Below are experts of layer 3 (counted from 0) of a mixture-of-experts language model. Rows are named router (the router's row for the expert), up (a neuron's input weights, with its number), down (a neuron's output weights, with its number) and show model dimensions 320-383. Each number is 500 + 50 x the weight over its row's rms, rounded and kept within 0 to 999. Numbers have three digits each.
Before each expert's rows: "comes before" lists some tokens at least twice as common just after its tokens as in all text; "comes after" lists some tokens at least twice as common just before its tokens as in all text. This comes from a sample of Wikipedia text that the model never trained on. Tokens count by the router's weight.

# expert 6
comes before: " of", " to", ".", ",", " for", " in"
comes after: " the", " a", "'s", " his", " to", " and"
router:516367406463526513465550500477496485583488483499518510622516466441571448415550522536450501446452413510571511561602405527518554515491489464479501523496527580444511564482481435564467554435555548
up0:462517468522568530444454552498508426554425412434556542515513499596578508453684493443410533459537494495421478468471518581578601561519520469495472441434479552447491445464486465550436514528514526
down0:509503427508521454527446492476532439528507467474551524469494438403489467486526458439589481518516572617558555440488462447389561559505509552461558485524544526493498426512524555523632523442469487
up1:560488519496562475559419555509416489522461468535395484423531486473573484341575473537460492520410584548561423440529529490515575510514431491537467550570484470466433514596410562418502545543570508
down1:513572476538445432503539506478582519537484481456536548534534498499531511565473487551509529456545541497557603581467558535542445490526490450496494504506460494560456565402544475519508483446501490
up2:490451595390600483566543529430485546482524513528519475601457498564430580493455550449499442542494547411515537562516437488496465457427501491515504405443516489516467607510472519562482485460525535
down2:523446494528474528506477547471503532549433557573551434526581465526637514504491502447347553532546485502587590541565425542515458493476555434450421419599480534461463499400549514556541443441450533
up3:526499425466444480493563460541471531456524453483448446524566547412576470490446470534474581442547606464606437509622490514426393470521542471516578446572515552458539410496438551542440553520523462
down3:501537500473509527447501453479576394496500495520446501572447532547352488498400608483541530487589387451459528501467526452499453535515538507521520557387581558451460464478493550585503555430448575
up4:445521539443462605459444559499519503489460499561525542505516565421484530568566607528483515489440468508581529597452587381498561512580458410450522496489449496499467625492569459542572454486523472
down4:516496457505631457481466591538439463441453570558514487464497476436497437449443478579574522542482468571524596485498511514495453546476465536541425522535630538490462489569514469464552561588490548
up5:472538475548493572402543468535391480510474468506501539450527480424504500447616490580481460475490540530498545524469480537515426470513555438444475553486518537494544511569460412529509534522518465
down5:537488482552443493556564523508534466510474528497466502422462462512432508503461488566525430462429503475510560425488503430442481522513418481508608490517419574463480573469504568478518473543476492
up6:446549477443524524524499438535427488500516598475512523431449535476509545445482473564537514524528459575413436474491512514458443467516488564499484516410504414433507494543500539557525522548558494
down6:582561520444583588534485542526425458424541425568619511545554480488521566595398436533535510522527412478475475521450459554519513454471539490588530457514525478503554440489465556459519433419470426
up7:565501541451457427487501555489518533371458522500497486485534648437374497591596420520522495382480553552387506532411457377498518516497455445550493454521530516505530531504475465572460529411548444
down7:478491519518481478552485434448505562462475505400605628536539536490544584467501435481476526477521489485498474563473616507436597484487610437502539455535524445446440548624537541516528529447548462
up8:585593510575430469502484522568473425500509373487475509550503596459424468580502530425462520469455457487537392518508519575504460342460508497501463626496544447461520529574442453538454436406470573
down8:481542544487507510452547565568478464451498545505569521487489496414469558414454464501513530464519361542487533474599549506462431509540538485501551411457522503512478485533429523524479557483580480
up9:494514394546510440469552522515465490496475510514592489476481451495418545509546599611508507495577517550553465444424498457522500601396564491502484530442510554472523532524557459485459472468565524
down9:578491502485554504638414500456512458543515475498570547539515501379528579550432489377560530479419427390543542475458493536505565535468533500460451573446463508543565540567471498513415426471496503
up10:537489488476517550490519458491402565437486399458559523509542478518470560479580440433571581441538543504547475515557537465442510495485479430522479421519516470442553448579400496476512495550450528
down10:434549552461429442454470489431404470475456515412518460474447513498477502519472479441489570493488520521471516454554520403442580538543480493487466494417486419577426575447493382547570511548463491
up11:494448490501429459430500540477464568478464595487484492568457410409602473551549482515533611507494580538456432516569469441636521531411597491467494421527555409464449521495482520525569548555533530
down11:453506499537435418496571553461511435499396434471501513456634437464506520460493472420552432476478507605540500414497509414433482584577522483501498532533431521494443510506494573592465453513477461
up12:465463490503515550572420464491513430575489474474541487511501488449531487497506439528391494504462553514484518418486436426456441476630483519411572530614436457494444458536540518430472451484527531
down12:616481508543479462591562453472553532487526466433461468432588447470594530511446487482473496535496540480559431529497492538514473475471500449485562468506512459621438511568482562489566501462519584
up13:576555472486476455586467483489598474443491573463459603531425506469387519451480496583469521494575564503415470439490432544479441636471333400496555517518447463601576535519503549472502527522535558
down13:405509508494535489462465555467425630464539501540547464525426466485489440426438524419384437438476522556385573483508607465505473417480587529464494493453493523523399523517571490467522517488508517
up14:524563495502421439558491503469413512491493385482419544555504591560513500527425481509472553428519487505496498449442495568494560558501464460523579543494565597520584508463553544516457534522592424
down14:436472458483572496582566513424517562423494502482469451405507514472489435471480454608446567476519624532474432539483457609339498416513483499517493515497555596597508391507553519519425435454432471
up15:381553544452442466461546571432454501547526501447536566635533509576499400532551530497509568378486447403472359495506485608515523472416506567473524527459479554489535476436475506509534440580578483
down15:555494513487472531456493449553457496494540487556524550482460474417447457422431565489454435457456514511488486437414449532518489543485487551561559451524507471403470475388404528474469501526436500
up16:515511540454582480430474479564539551567463493436557534446562587512518435423582516563469461509509493495483479510490482454454536480587365432527569493454478603552503473529500360516409600507496467
down16:476487432520508493411518463484509510503422438414482491471473446486611482485463581522522511551423482485424450542469535398510444444527591547513538476466509490492569535408513568460499541451525590
up17:590465459423546539440551524482599427524469550423511553474518476520509520444457440576421554414451602502417452483532498520550542509461551466501447539472459517490502393551536521521513528568455521
down17:491585559461539478481452569428537459565599557541571523423472475506552493531508434570518542460542526542513598518557564433471404435450530483560595519521439439606462515489492527507586485510400520
up18:496438485485470539534461524330510447523481525419511536451573454477610429426549475409441516483539533482518508536551421574563457462537433493551512442563486476521436528550494489458462594572477550
down18:496543456527538495522611665492509418402505514590522511505567446520570471439468476506470544506479435574464367400434450468472576496457573459616462604362447523511499515547533537498344581553536462
up19:513486496453507499517464536509452469431438455463482471503531577514441526570488533522608475429503514412514450509485492528468574489532480539544495566497451471561509466469413448646530551533564547
down19:474477502491507438528475494462515491512509549544548504530464616486443602444451503423571504569472481487483539579543519525572589534472448462491469451549506565485457514501474606470463465550477551
up20:624532489425476541461510493500516545476568506506496576492534513544462500440470478465479505413529549526447558582582486519435534525471431484455567613480501476551549463481460598500575507532459480
down20:454463454510500451511592450478530566572490507482403532492512444450494597557557475454450469478500458422516489496455494514508506513372463468513469549504502442558521480373534509452536449489461493
up21:490552476487497521522441428428483477582522468513501511471570476556476534565494524380460525503437390525449524479547553528584474551475500502459615529440500460465369542442480454544511602525475524
down21:411500529507522497498452558526460489560560512446494484535491568475477442562473434378471476492458376536462548531538484440482501428484513530433454477478525466584469432448491454464555500539430545
up22:508615496515507469502537519542463552486514416544483580437503482445504453468561474540504450541519524461478478485469456474487449505564521506500492481533407516464515521549439435598484501524545541
down22:491412479536505473468430505478438480549505540513486426474536504423509502505511522501544541434506489582479477417515657537485498434534520584427508574552513539564561512515582484522541508469499513
up23:484512518425469585561476517455458492512447656535518509408538537539474556473512475552510480471505552512502524547470520442398502407544504506524474495517433492572446473495516442537458539563536608
down23:536568509501580495560421498619545517459468524582518507455556482504498466434585558382439451422488555460513409562477434448477487440475525471424460517550444530546521439519535548488623543524426461
up24:462497469465517542473495557457482570476510562560416530522545439539451464523502519491410505496348479509574515441421508598565502514549479511585406526464484476479547512517513505533448490573537532
down24:413553420567500545474588517526496443436545486624569449578413550571527463563526525584552501425510532472483528514549502431494520495436550493583533477467626425487456565453431446489541553376468424
up25:520394512511472482547613418464458429527501487514511526517460431533431448473512497541440463455368495578488530601570559468487507462445505523561575459464496470492537438496449431466521539525490521
down25:462522578494533481528445534481506538556472479492426685520457419534472418431506472483580572582484545445502430482556543483590530609578491501401441506478464377457492559460526567487435522476420506
up26:481565486500566479469542520524483519497441537470529577539497467567452555449412491514441536555476461554553514533513518415590521469572540530506505514592518463586519524508388458489421480441496490
down26:519481429491528478499590446544433513500519523450489498502501553479460587554473491479501517473499499461532507506490523519548468513541529545492515525419502563537460530471437409436482494470405470
up27:488533528359588479454566554488526500458376576549474544440557428544426499490492487473524429496595547487570439586437528427481505580520534566501450503578398515487504489565431483515472478467457493
down27:352504452485519495412560586540509472419413545524550570480462542455509483496453569539532538516584521478543488487446467546506505502546535464540562522516531502465456591511513413507466492540527479
up28:529546526596485533524546544548556400516576388532506494418478401434530456461537549557476499563528447576479460477512495564586537555478448463434453465545571481523439533421524498581539482538560621
down28:453426516526496449496501460464526525539496498472542429514519481528460420538576511475483514542410499537538403579516445429482528427456451534554535573481524524483501484576572548513493507413537458
up29:491536475523544576447394523505450538537520549448503595561629463482457430468545497560567452418606431447462464507425530387436492536410519580480511472437460483524560550541478468482550567352583479
down29:535486561535517486534530551458500451541608571496412574517478544477572513414482521578524505566413527509468405512517582465452444601580566532457479418491481465501486528491505481499555494538558552
up30:555449514551469466386544420405502585467521510480469514550576502419540499443491440497463485517519479522445490485444462525444428519476472495479496484572477487503461448496499595572426571514468506
down30:521545553464502497438578469394491428491498466504489524461453525562485481441431529525469507502517541554545510475422491559431431512455529409472446560467528530512519583470480591551569507551638548
up31:493578414554578588566466511466472441548500548526454540590457510469551526473447493493447528529472458532505456594555647454476489438523452516468515453496549460487535451425429517493430506488575515
down31:462470464445496559540500418466395382544577562501590504499502401446504509491475527487439506454562553461521547451443488399593575560551548500482487447539540486502449472455592504565499487522509515
up32:450475557542454497473540476590477519525511513421586551471484452528435482569532539482473527474549550566401516556545487540532439521526506489554457486497493452477476414518387417451570528562537495
down32:524596528508511483463514479499433514539493606475541444475446452508415390590478518538469538431515496506495560568541495594485461546471559496539538532446512596548466506504458588489539500446497519

# expert 25
comes before: " of", ".", ",", " and", " in", " is"
comes after: " the", " The", " a", " of", " and", "The"
router:509457437453564618507420453485410417600528506457543483561536554530478525450558464458501551510496468463453535550522535515465529484579459522533430560457399537409538565539497473529500477465526524
up0:480549505453414535539490436523451515490436503507551645445389455555400494493515541509441424465466460543607557574617430454516478520497491552424458535489468499516491557474461502536494521574502542
down0:492530461531486525575447551503446491480555519517503367487507479577501522488412474441571523488543405476479519521399553396513503514467543502565473448554568569547512476510637468505437517471509479
up1:426463494459468558564523481496603524515435534435554498503496561563461485588538570371583525489446457502461420561493429474378506410512532533468506529466497429451431479527503555605455563494530541
down1:575553463426423537504529589518495475500498534473448513493514520579530440543579551585464485417466485558477555492462499592477501513520504531499544465458590575432524491435499499447655547515506384
up2:438475509466418444517564419479452514541535608452556518550545462472502485472458557357496517502539430521525528480458502553443522422516496427508525515529539527482461508493487455493492607552530631
down2:416520461432422507425483603491522518442487488577549452446601541531523497509408449540491493580484581469414450489511486398413436461454415548404413472502450499543483575556466568537555517401479518
up3:464472511536475474521542517548456429471480483518482489509453465541507561484384558481407562538481449536391553589522559606470514391480499519553486525430516527452442533397572379539484453466578500
down3:592461557492495409520506495470521562415535543533556488544472440571596496483433485562474486518499502486502514511461489566478462384474463478465524607521446581607522483505564487533493547467474502
up4:507463409536451455515509556549520598459472501444405495492449513475458473478431414457574526538514550499543441464455532500488457551472546506535598539607486479497458529437494518531531550609445484
down4:449552457511528493491455529443400451600421515494419521483520508486565437445446429459587388525482445528499527459502522429514452486530486546521600479426458578507447538571430549556475536519384499
up5:542474429516565594525471538567468511458535427553451423487506508474449469481448488508495542442553518511468420544423574538453552527397518459570431515460477498475517600504500500553550520463513483
down5:552566581571382509644449469526489409543451591473520561580468532365511459513495546574578520488495503495498499445602570409517527529524509502458560443524560509521557470435521482511493481557533555
up6:458442497461496559463538471519391430557514567413483449442561556585493516524559501497594508490479497439374520501596491524460563599583486626494485468469526496482528470508371553504384488467477522
down6:503486564614540489536503510577524544492531536516445479546586446420470422467549515410447377500434436560480450485431498409466486491499547495491407516502490538543459497473577470494558502460613490
up7:564402505516535517541481476504518450456624481425523457616529507599533509415544458439602580414486490438454457464399553475470444503508495513468520559464513486448519509471464419513491505568593450
down7:531459493425539452463506515427428491470490457538539484499525448510424483438500449505479551517428399446538472512434480479508436414530472542477533535456492547463541467542486569518451527480539586
up8:590496390565446556522564451478444552555524514482468456531550538437515493449472489402481551525539381449524446569491493435513606474594476569472531522419562521417542507472512475428501473440508520
down8:514497474447452553445590501517557547546540479524447455467574472579543481501463462529436539454462496545438476470540534395527491482492422398526509525474551571590414504452512521482485493485536517
up9:510529499563491483429552350545497551520552414514434507489431438496537627450523572490508493455442432504506522525497576507476504446414549505525425516442452474489562581455499402439559538512470495
down9:464669477462472453478501512469461450541487538417501485555401498494371484491453500343563466495503518489500480533407478466509604539547558526564472463474461550481470559445553413520529482542397410
up10:569539547505420537520494516544428481562531496468575538547441574445475524498499473539544451424469547414334510498438614462408502525547491477544551550534420579507562472481551472455495423499548494
down10:491475507523488397505607557514513469490469594490465522544532528553473449477515539508490506529503547514452494498513410536589430481496539508441545512528548460589433507412366456533516531503561416
up11:432416507482535540459488460545425505473425546470429542431464472492499481485566435525524501450540475513441528581543588529492490484525475479564508525445477508605591470453580458477466485513503467
down11:533554533519566465531514523511572629528531472516573516584613595415488501464497526500505531508512568464568508413461392540544388581533488429450521435564474444589495600524548430485416424423556457
up12:519476553579573473566495529500488440547478415450529486422504613525464448438474449490514488542531480402475558625543514509550530498532450493505462569376400465424585582528528467496529484522559479
down12:466452494465462511437500393521456559383476552587580500485513486580527596480540485568460498409608524553495498519460420499435357459562458489474538482455528538455573523546456554614583491581492541
up13:550538584540525491438560565560438506535455601505483550425602514550553413574570495485352522470622489565499521428521521507584496547414440553525456484444468391479638490493540505531509481528544600
down13:537493534517390547461497509522508431410454526575477450561441535557474526440460423517597486475563524449524482459498449549597496501452505485523459449476374518593464516509518421468516484522463478
up14:550491534538526491472499569400333516450475415507411455527513422551610509483450459543468581410533515493485516432535446420493525513459504504475422372476530536401541399574477552503535529475546473
down14:442488547489499489439515555453431523466469584422461535462535556458483483387505470526527614506511411450509411454550543430427471489467489508492497468461409502485537544514385442520536421526506487
up15:475479523548529489499464463570564427518549471537451464451450582505492489530523485435471605511502557483478546467450481474512500481541508499500575479501470449572496522526536494541475526384502518
down15:493408522561565429491451469468652487454569483585419499531568551600465501503496473571462480480522514532462530545506455503508419468447627340530485470506542559472497467499404565504447484505477460
up16:435627533552445520554441420551490553592478524473511452488498392508450489530513462549493425428503560465448484504551473495473528552515446468583516402535502485455506471495602488445441569474476540
down16:634508539472512527496509482483426542546426508607490527499555515479463496553347491416516522542473545448494496431487456492511462539409448584449485491515414440480468479549358538491474452584580536
up17:480523548420500512486529503480441526563517536550498508523398394539604582478586536484505502499510523521537524456483481493524574488556513467560493435489472548476441510493487469513488473548382451
down17:471490479458457551584478547529564513475498578545353530442558447477515567490558513423601503498561622522559555542477510512528500454480509464416555498522490441506554414513565509437500506501511494
up18:445553440498506474561449478573552439500435469453429525496466529443479528588449481459517566485500460529443541573474436553465517564507456430446569495547526517482459525525475574557444468521450533
down18:478526406396532530466462481452531521481548526546525492475532489507538459553532554528464518508458484431506469467595575499481499484480532527467596486542517557485544526489387506470507434466513511
up19:518614593465487502477431579486452526479582401512514397514513499534494538429422579443463549509509434501453475519642460477427525412490442481504438554452497527463489433439520462478472527475624535
down19:484454462449511502459476469497450484533509513494505446510427449512466414460560548479526471511405520543492418494439507561477509469483460523527489597429520497535418557504533502470563462558465479
up20:520428434494499544435571501566506441366491562444531528440613498464433439461607525581487495620496477506527485550431477439530463408465507557480600559435541547453608514453532440482577496533414493
down20:536488484530594519496545497542468545460557456445481457568439539478503547442501510490473511565514545521593502421526443514447520538452468525539502484563636574417468538567574523438465578546486573
up21:486451480411506444493547450455496525528448513581435565545386493524527550484549546453479479551461450481532528514468458455478429532489527559598502467439558526567570513513516462578419504460540433
down21:559444541497477457466536563605518430519599560560505509508496510466556533525391388437627478500517492381480491483451653447546532410457465508531474585593556511562405512475516516486488520551563501
up22:480529470480565549382377495467484480517533437533576484437578477508448473471492588537526533329538503534561478544483432530526484532480482456527461499576474506420541455469570480476510477523558503
down22:492509597484547533485512475541521449551575561458512530472504448455468499505384368452558539457436480443514533452512512495541521544467596609501452510480391458513497450435577438465472460443498458
up23:464499559477458483466559524517552552450414518552542536515497502509425582514451431396439529499557521499441411483403528443530514512494512496506423540489431524443504615557636522527541447471575518
down23:514476573465519578447467509578543542492535515513445522465541505431431471485492514421452520523532479564448576522560401499556446450503533507535514522441580502543484350448459501484558519514540487
up24:485436529501429585516540480627445522522559451472525563480551587441423430563459469436493469500461455425551543519505548501505442398574469461498551396486419436593425557481618484549564418461481485
down24:472566576607480595531469552541537499467485474532442500480530567495485512492532467467555458659431493509466510519529501591478447532522468504617517437445485552455490494527419520502477461507507516
up25:394436405535574507510452495478533609427450454460484527467492535425513443564581471452487592446525510505611486546473474573541498454448515428497417578509550437473510485496402510482518453513474422
down25:516511393512493471514493584394522462590511503568500567536492487624542537514486492569572616512542509485468538493478543478527515502630487601461509423416455459520466497516532545479455542510520474
up26:505607418481485566455416430602509398491447573502561520566460471487495460459446466274547515562523514549472516468558474558394469473492522517588521395534474514450382567501475466430588557482524400
down26:483516444569556507469519499465494494503541502548509538538545533474400458514523569543528441411454519485511515506448459490434464528454442595457531565364496607606532506457489473510484508527485506
up27:493515558566517558515450396566475486479512558437521525482564467520494477489508440402565492557487463564456496642511486519541518532551526456510499526465493500513469487496534421502522505464538470
down27:450551448440424494502582623552570472551556509474479535526500530474525441475423598454511509456532455442489425445439584459469400529499503491514632533479487579564529570333470494617472519504508566
up28:530471574463401536412533516465439506490411464372576508474500551546590586493513428419390557484480482431513472589535475444489504491512491470514569509422492549478576479483469412516515445496484530
down28:487459450511430510452523487487503468521621440531442473492576453445594577418435416500653515448458473586501574551411512436518514462369514480512453460461597504507380391508507504457517554481443480
up29:499546536550413534509507421363527486574493459453491496548564464530551455476532546456562474451509469430573511540463526487538494448547589443529449466550484504442575604509498415506573549427573611
down29:392477552416530500483493589456542335452483493454478567557466485630520511523434399502652514524552513483488472548400508359494456529498477525498525511515493528450484519577484465481529386597518490
up30:483521498522571517385507507537473487612620485431510545592535498518549513403460544530614558520506393558465489489396450512456429529572475528433479513487600581445564513488446441535510541441515554
down30:527513493457482559512530495502508564594483424513549429493564497519524513509468564494501544515511552477532485434461540468466564511485578459411483441471510501428431543462492510475524422533501494
up31:472486556497457589423513430425527510570538518614503534457484607424449536520542565472448475385526453495520567432537418481569491583552459492489628425424494430459502561514483609472508414440548472
down31:620342540537471523537468446528429454483477474461510447560494389481597544497454463529546486551607564465485464489577523573493519575461505439517434510419455542547514495438507498483469481542441482
up32:490534553430491582486521401530501483499543545463494564564528568539554504471504451433491520443493454512570566524599493439552581489449494572483583508588487524529470487512525616431549505541489513
down32:465516500591535478534429471519341458537510504435508448483469440512444438475509552476485440548502393575495446473458481476503483421524387443438446516439492471457538450484533575507578496486603508

# expert 1
comes before: " of", ",", ".", " in", "==", " and"
comes after: " the", " a", " his", "'s", " The", "=="
router:549443411522500629467499511567457464583490440494523498493500503517457544501507528555497503485569587489446506601603563541496491576583362500473539573460480487403528436494498525481427501515550567
up0:469441456472517541441553488516526519545501507448477540471424482464569505417457539502401584441465516543408500421535605552520534464490421490472553510447517532359535462465532498461433445576471488
down0:471501487578561445602542566524534519455469459517528499410416504467512581531426624565460468525443557556527596516473492534445457573536631538531465550525487508473480497515437470546527519408523574
up1:521567478505548451427522529559576493487529493554498490484497534468480501555610514494399478497548506383446676507469502530504572497565401372546534498571567483558523553494511543540550551474522465
down1:426397472495424529438454463472542527520533549529505516438493460494457493571453528413569601505498476473513470476460491469517357578500496485450488532536520601515486549470577455532503472568593462
up2:458476486475482431524468492529322432526519506507465469481494525468530535474538487477385565473515497482509440487494482470502439394529515503485443510464454508495466535520433357506328442489450459
down2:373527487478448442477635543511580519556431472551516538451569419463484537569510522350525445428420565534510535431499533527538463468516565529543560510461478471469578557484493489508517435535458560
up3:470558464543525445540503469461479500499426525494603501373507565497469545485542472484472586419460431476447471403449528487453482470537514479496527503508500561375469471523564523537546541468545538
down3:571489504490499447465470541530497533535561525412507505476459576519435641437461477494508559549503442555551471515536532503441532505488557543512532565516542532523568499485516520603428496559532528
up4:439426558495502514511385468528572670484475481502569485489490531494542466618508512473503489465516454539538481527541545508438489532414404514445513501507439611562471540590574582334530513472620518
down4:486441509510488483563442564542484477482591540494505491444424571395528495580507454601432452543483631504488536505550521522518488528530498448478553586503495498473551494460557566474414488515498514
up5:491420512526598490399612569522571556501432427532496494488513505558472441452486468483518642436472479507520512507458538444544523523461522479414540494572448472520552570454508463478437438532509457
down5:576569487520552465531520456502424540577510407530484566558441444600513534413463602501507579497450501527447504448516472473599453405429531474469428439483441417463541550575514543601517608528488489
up6:491548470537438415577513581465482537432487549548391440586573483471427526488453549485353549557442518544495468569532527522527451491575455476421449551553545449494551368509435460568523480510615488
down6:524464505426537498526535435435441507573509489485453487522530478590410443469513510461511537455463526592552549565502479505472546508556558519529412448504462520541403531460512476506537515522505446
up7:445468631483508473513522440574397426446473530443515433454534546595503556560499448477473510394536533448429555488483422498582480559488470500535517464531613452481475475570453530461402540507523483
down7:602523504582474467521529503509481490468501468550437512436496477504445493534454562500562547367498570503537532383474518508443491496494508521553511485513517563538444546493530430492511441519493538
up8:438467506541434478477524495498479588533594518464510545560481545476480514465595436452500571419570518357447510551519468538487465511450483463502528543533468513494466447488475566574482450519456442
down8:531602513421525469479488487518535492510517493407432490479459447505521380588491463516491578602379561551575530424573489465446550554463522555486567411482425532520450638513492456545530500587470503
up9:423495433526502520465421548529493549497462457417592524574564507505473396379451379520418548469484544507456457543456474483517435451495482490484525492567544437499475579523528630497496437512511512
down9:531588554472595505559488603423373510495456519593484450494509501446492505346534570590492517537494446483529493369523541553527536599546494522586507526446484495560470487486475541498492490515422517
up10:512471510420566474418561531502487488573528471447517504484569477439504562562503392385481582494510446504458495567467479577451529451556467504454479484398579485410496532590530445522489507405423495
down10:427479514539521418531450503507373510460506422581394500450474595567593473530422361513481504440490469508522398541500447498594403516454525436476461495468481500419497473502525396454469511445504498
up11:491605444580492495526523406494475450476575462470584576485575528508429507468576530544389481504461493492488475479459497506471475513442544553401536439561429489537545489495532432599496386557543459
down11:623503405401492480546482525592483539488520438429497506473488471494471563421546512487494576459471527494608526515507475502474432475542552523507462509501496571544510552436613518531509578452510404
up12:465419505504451499476541471541489515487454577603481512512533571562592588528516547503504537564512413528505464515542544514444531404517532533450439473530513549458555485522449455526454596531514540
down12:545570537509389487401493544491521539445493499497547467561491537644460522566461487420486464505446422524437530513532491513458485554612513469530483540544528438467489573493532521488558455530536501
up13:510496532586500586583550512554489497379548488516479451562507444466402528471442471432459518460515460539501497408459552560449461541531449548511551522483499530516484573485475547475508422416458417
down13:457560507411440572460511548479447490571507535549454499516511479502504428478516546529522562533482370467513525604503383531461446451516400489537476520563539512465471545551514489441516501459413532
up14:504494515420437581432522444514433554413514400523488457466608537495618438483540524393447449587446461517470401532452437556537512471512502488429511478516505393431599545483570523478474532528519482
down14:422421482548632490468511548514550531565515469536472542541510534473482510509489480500485518557476546582550416493448535454398460431507450562402494609503521514467470574547506516423494505440494523
up15:496463452516512595526449509578512575606448533595535482616535526473402410451588487560443463559522451552502619510420468478508448566512459509412497511523443488561574620480475517516452424438480575
down15:528547507522446615482623517482502469436469421538419614509435478500547425552457443469462467501463595538545475544466461493478501513522566462411494550491540507487581545541498589462497488579458522
up16:540533461494496450475476534493545474508503486554591571400488396423498558626536483531542494438410577570542457544510544492558513423400427519493512456505556580487469476543535523461535557457463513
down16:468492625517534546475489420420450467588492492595479538559470599532488560527445455554504555511483451585437606440441374545456445552541586498491546483510547409438486501455542460554386449533511507
up17:546518495462560523451442477525510413502577473541468449511436609529589402422471520434556523476462508490461500579504670390510519497557524544449600445430552412462512529538496534504554518543507536
down17:572427574482469493547486497639478513530488453493516462455538436497497451469535459619426510406422428532489542506532545502419405529481644485531508520536485485501476557462482467479523452538452513
up18:563507525548500430465552462477472449556447460469507579427517438462499440498475501450430538432451469368478485426527487550477432486449487476489564483569456431564470540511508523494557505555468532
down18:521494489545526573448503434574560508553467461457440525446540583578539536503471507551517444494554558487464492539503492471408359409465521405477508531452485414492462462421437583406497504493519602
up19:520437535520465490465465615506511626458539415529518472397462507478539590577571525516477475532540592518521508533428503500407547529560516473532434480573511611581434560399543431373531486539502429
down19:455404379452519532551489515509489505464549458453448562507468412543489418478492527500517490453554509409529473365543481527466563507518488466501424507519453531523474480599548499454438501506546530
up20:476509444553416473504471538590580482589393538508474519461460444415443506453588540426438545536534466483505532499534504592438466459498447508436529501493534493438515435459489562430487423535508511
down20:486495486462519463469506509422463564492503452511516449470569531518546449510414570558499517518558590376466544542551539578580473550529566454531498483410453485629475592498545461444533518517591464
up21:506521548579490550525592448513464386454471460535537500455583406480557475482628521404560512551552433575534445555443408478507482510492485529436446508508585485552500545532516492451526549508502479
down21:475506464554516470467482438544520538455494504515536524576454434494504562479554532583541393564491457471469468380534464535515579484493430575465471463535549455532569429567606429594449456469431517
up22:489400510510512570475419489473442487510429537432491485486592449435496608460667487521520457510436464472577475474499491536567507531586407503590632526498441484509480525548455500495415456501473506
down22:459445563481503437520503416516525515512467515528555509492541521530399523475535463609548525519567519480526506429446538517454498536516493527469469474497467616486564456591485509470568467422498479
up23:434483386434595584492445545496538411494494537452483512511474494489539524550570505547500551488479395517551410466548482521426471486511469435547504518416504486480493504422596443497542483448490472
down23:482472587403498427590461542579438484492521499430553475430559455481559497554544526329599515470490501450566481446561501590503508471547504575487580554400600490485500580483583527419446482490462545
up24:516511530416518379539521414609502578534489533593444545527503526510526513495469507563515501488461515489549499708554472616445494378472516503513473439482503559565534470467422465537505435447507429
down24:568420503547478553519354525569510504452540509491441472546580484525494518389487471333541562531518510549543535391510489414552507485526399468455545515483397567558545549595624573496564492476506507
up25:541525562419571474583555483502498386637415424501525479505402575466454447394513559491441467451468523453455515445559525477517482589574492445556418456496399583551456509473536515528498430486522539
down25:524566597554534491442473481371596508453592524522528443481451464460501443501520423468639433531556563487530428553379477488566551480507555528509505491526574394538515574547506492522535535446380524
up26:506482556529500549406520502452487445423471557480494618488565493565548516532534503391441438512478480489432468492561582564564489518397507520559485467416486596355446465484528432385578441513545523
down26:539566514383467495535469508514524536543519516540514539532464489615525542493541446534587508524495489460522568531503503491588486491467548445453526494469473485564531501511435446503497414429474522
up27:545447525426540474536490534515482487472542531586543521547421505480586578458502566529520503501463516488494566436467485458465517451471554459597448467492518556483527516475440522443559474477564487
down27:476490566474543493480381488526532551488534421507471494472465584546580511357542523595492456519579479565510504492445596460561490502532499580418479565471517561628428477607509433493475497505476565
up28:490483483544473494505496559523448540584534476463462528513513492535536412464615516470423508494486535563539486504543462444532468336485533493522502560557562571450477449461459575469568515547483533
down28:420482562420582447519573482497440480469447478631554428477470530453467436556417509540571514544502552587479473559452470552511429535485467515562497449471416508380530506494489493521419378555515574
up29:410434527559532520433522515529453533451434478458476522520544510464537459544533485602475505459600579537438443512511481582451552577515524455596518532413443506510468576473573514445517532497551604
down29:462532588537543594478478558621515492510436455403476456529548618463528391529402442552514438488426451562526464502595478476484458552465544492527590447573535487484486461527483446533438522464427454
up30:447566408447483404541496504481427476461401472488553475515608471592542580503592510503486522528364470527563548457491426518505437428592486529626476499526537541513434473503442413485507512451578497
down30:549413617494433465595542479555536554581422607511508412413470489537549541575487492524447486479599504435546524467518502518482442572401500544390525455439462468531574549509465463486477372524482491
up31:625463476529558408514492575588457523447449638397563563511441500468490474463536507438440492518439587470531377531483519550554502524535461541486521484396602488472549499474464569539540427419477545
down31:405461504493460522469546495536563537540469487585462540471571479421541570498557504532484453528447536492477535467478476444601416442422509503450486532484389508500495458462497446477539537530564578
up32:458475430498527517450492419539553521449526449509494555508515440571617592576549497386503539479499527477543584494482428535490519486540423469516505521436519520519524444445386427516557413417468433
down32:575443585419480544510474520482571533565512499487585520521430440459503527548450469485473465514506514480522533493542477584534440483550589412494546504572499484485481544535484517461464411507552525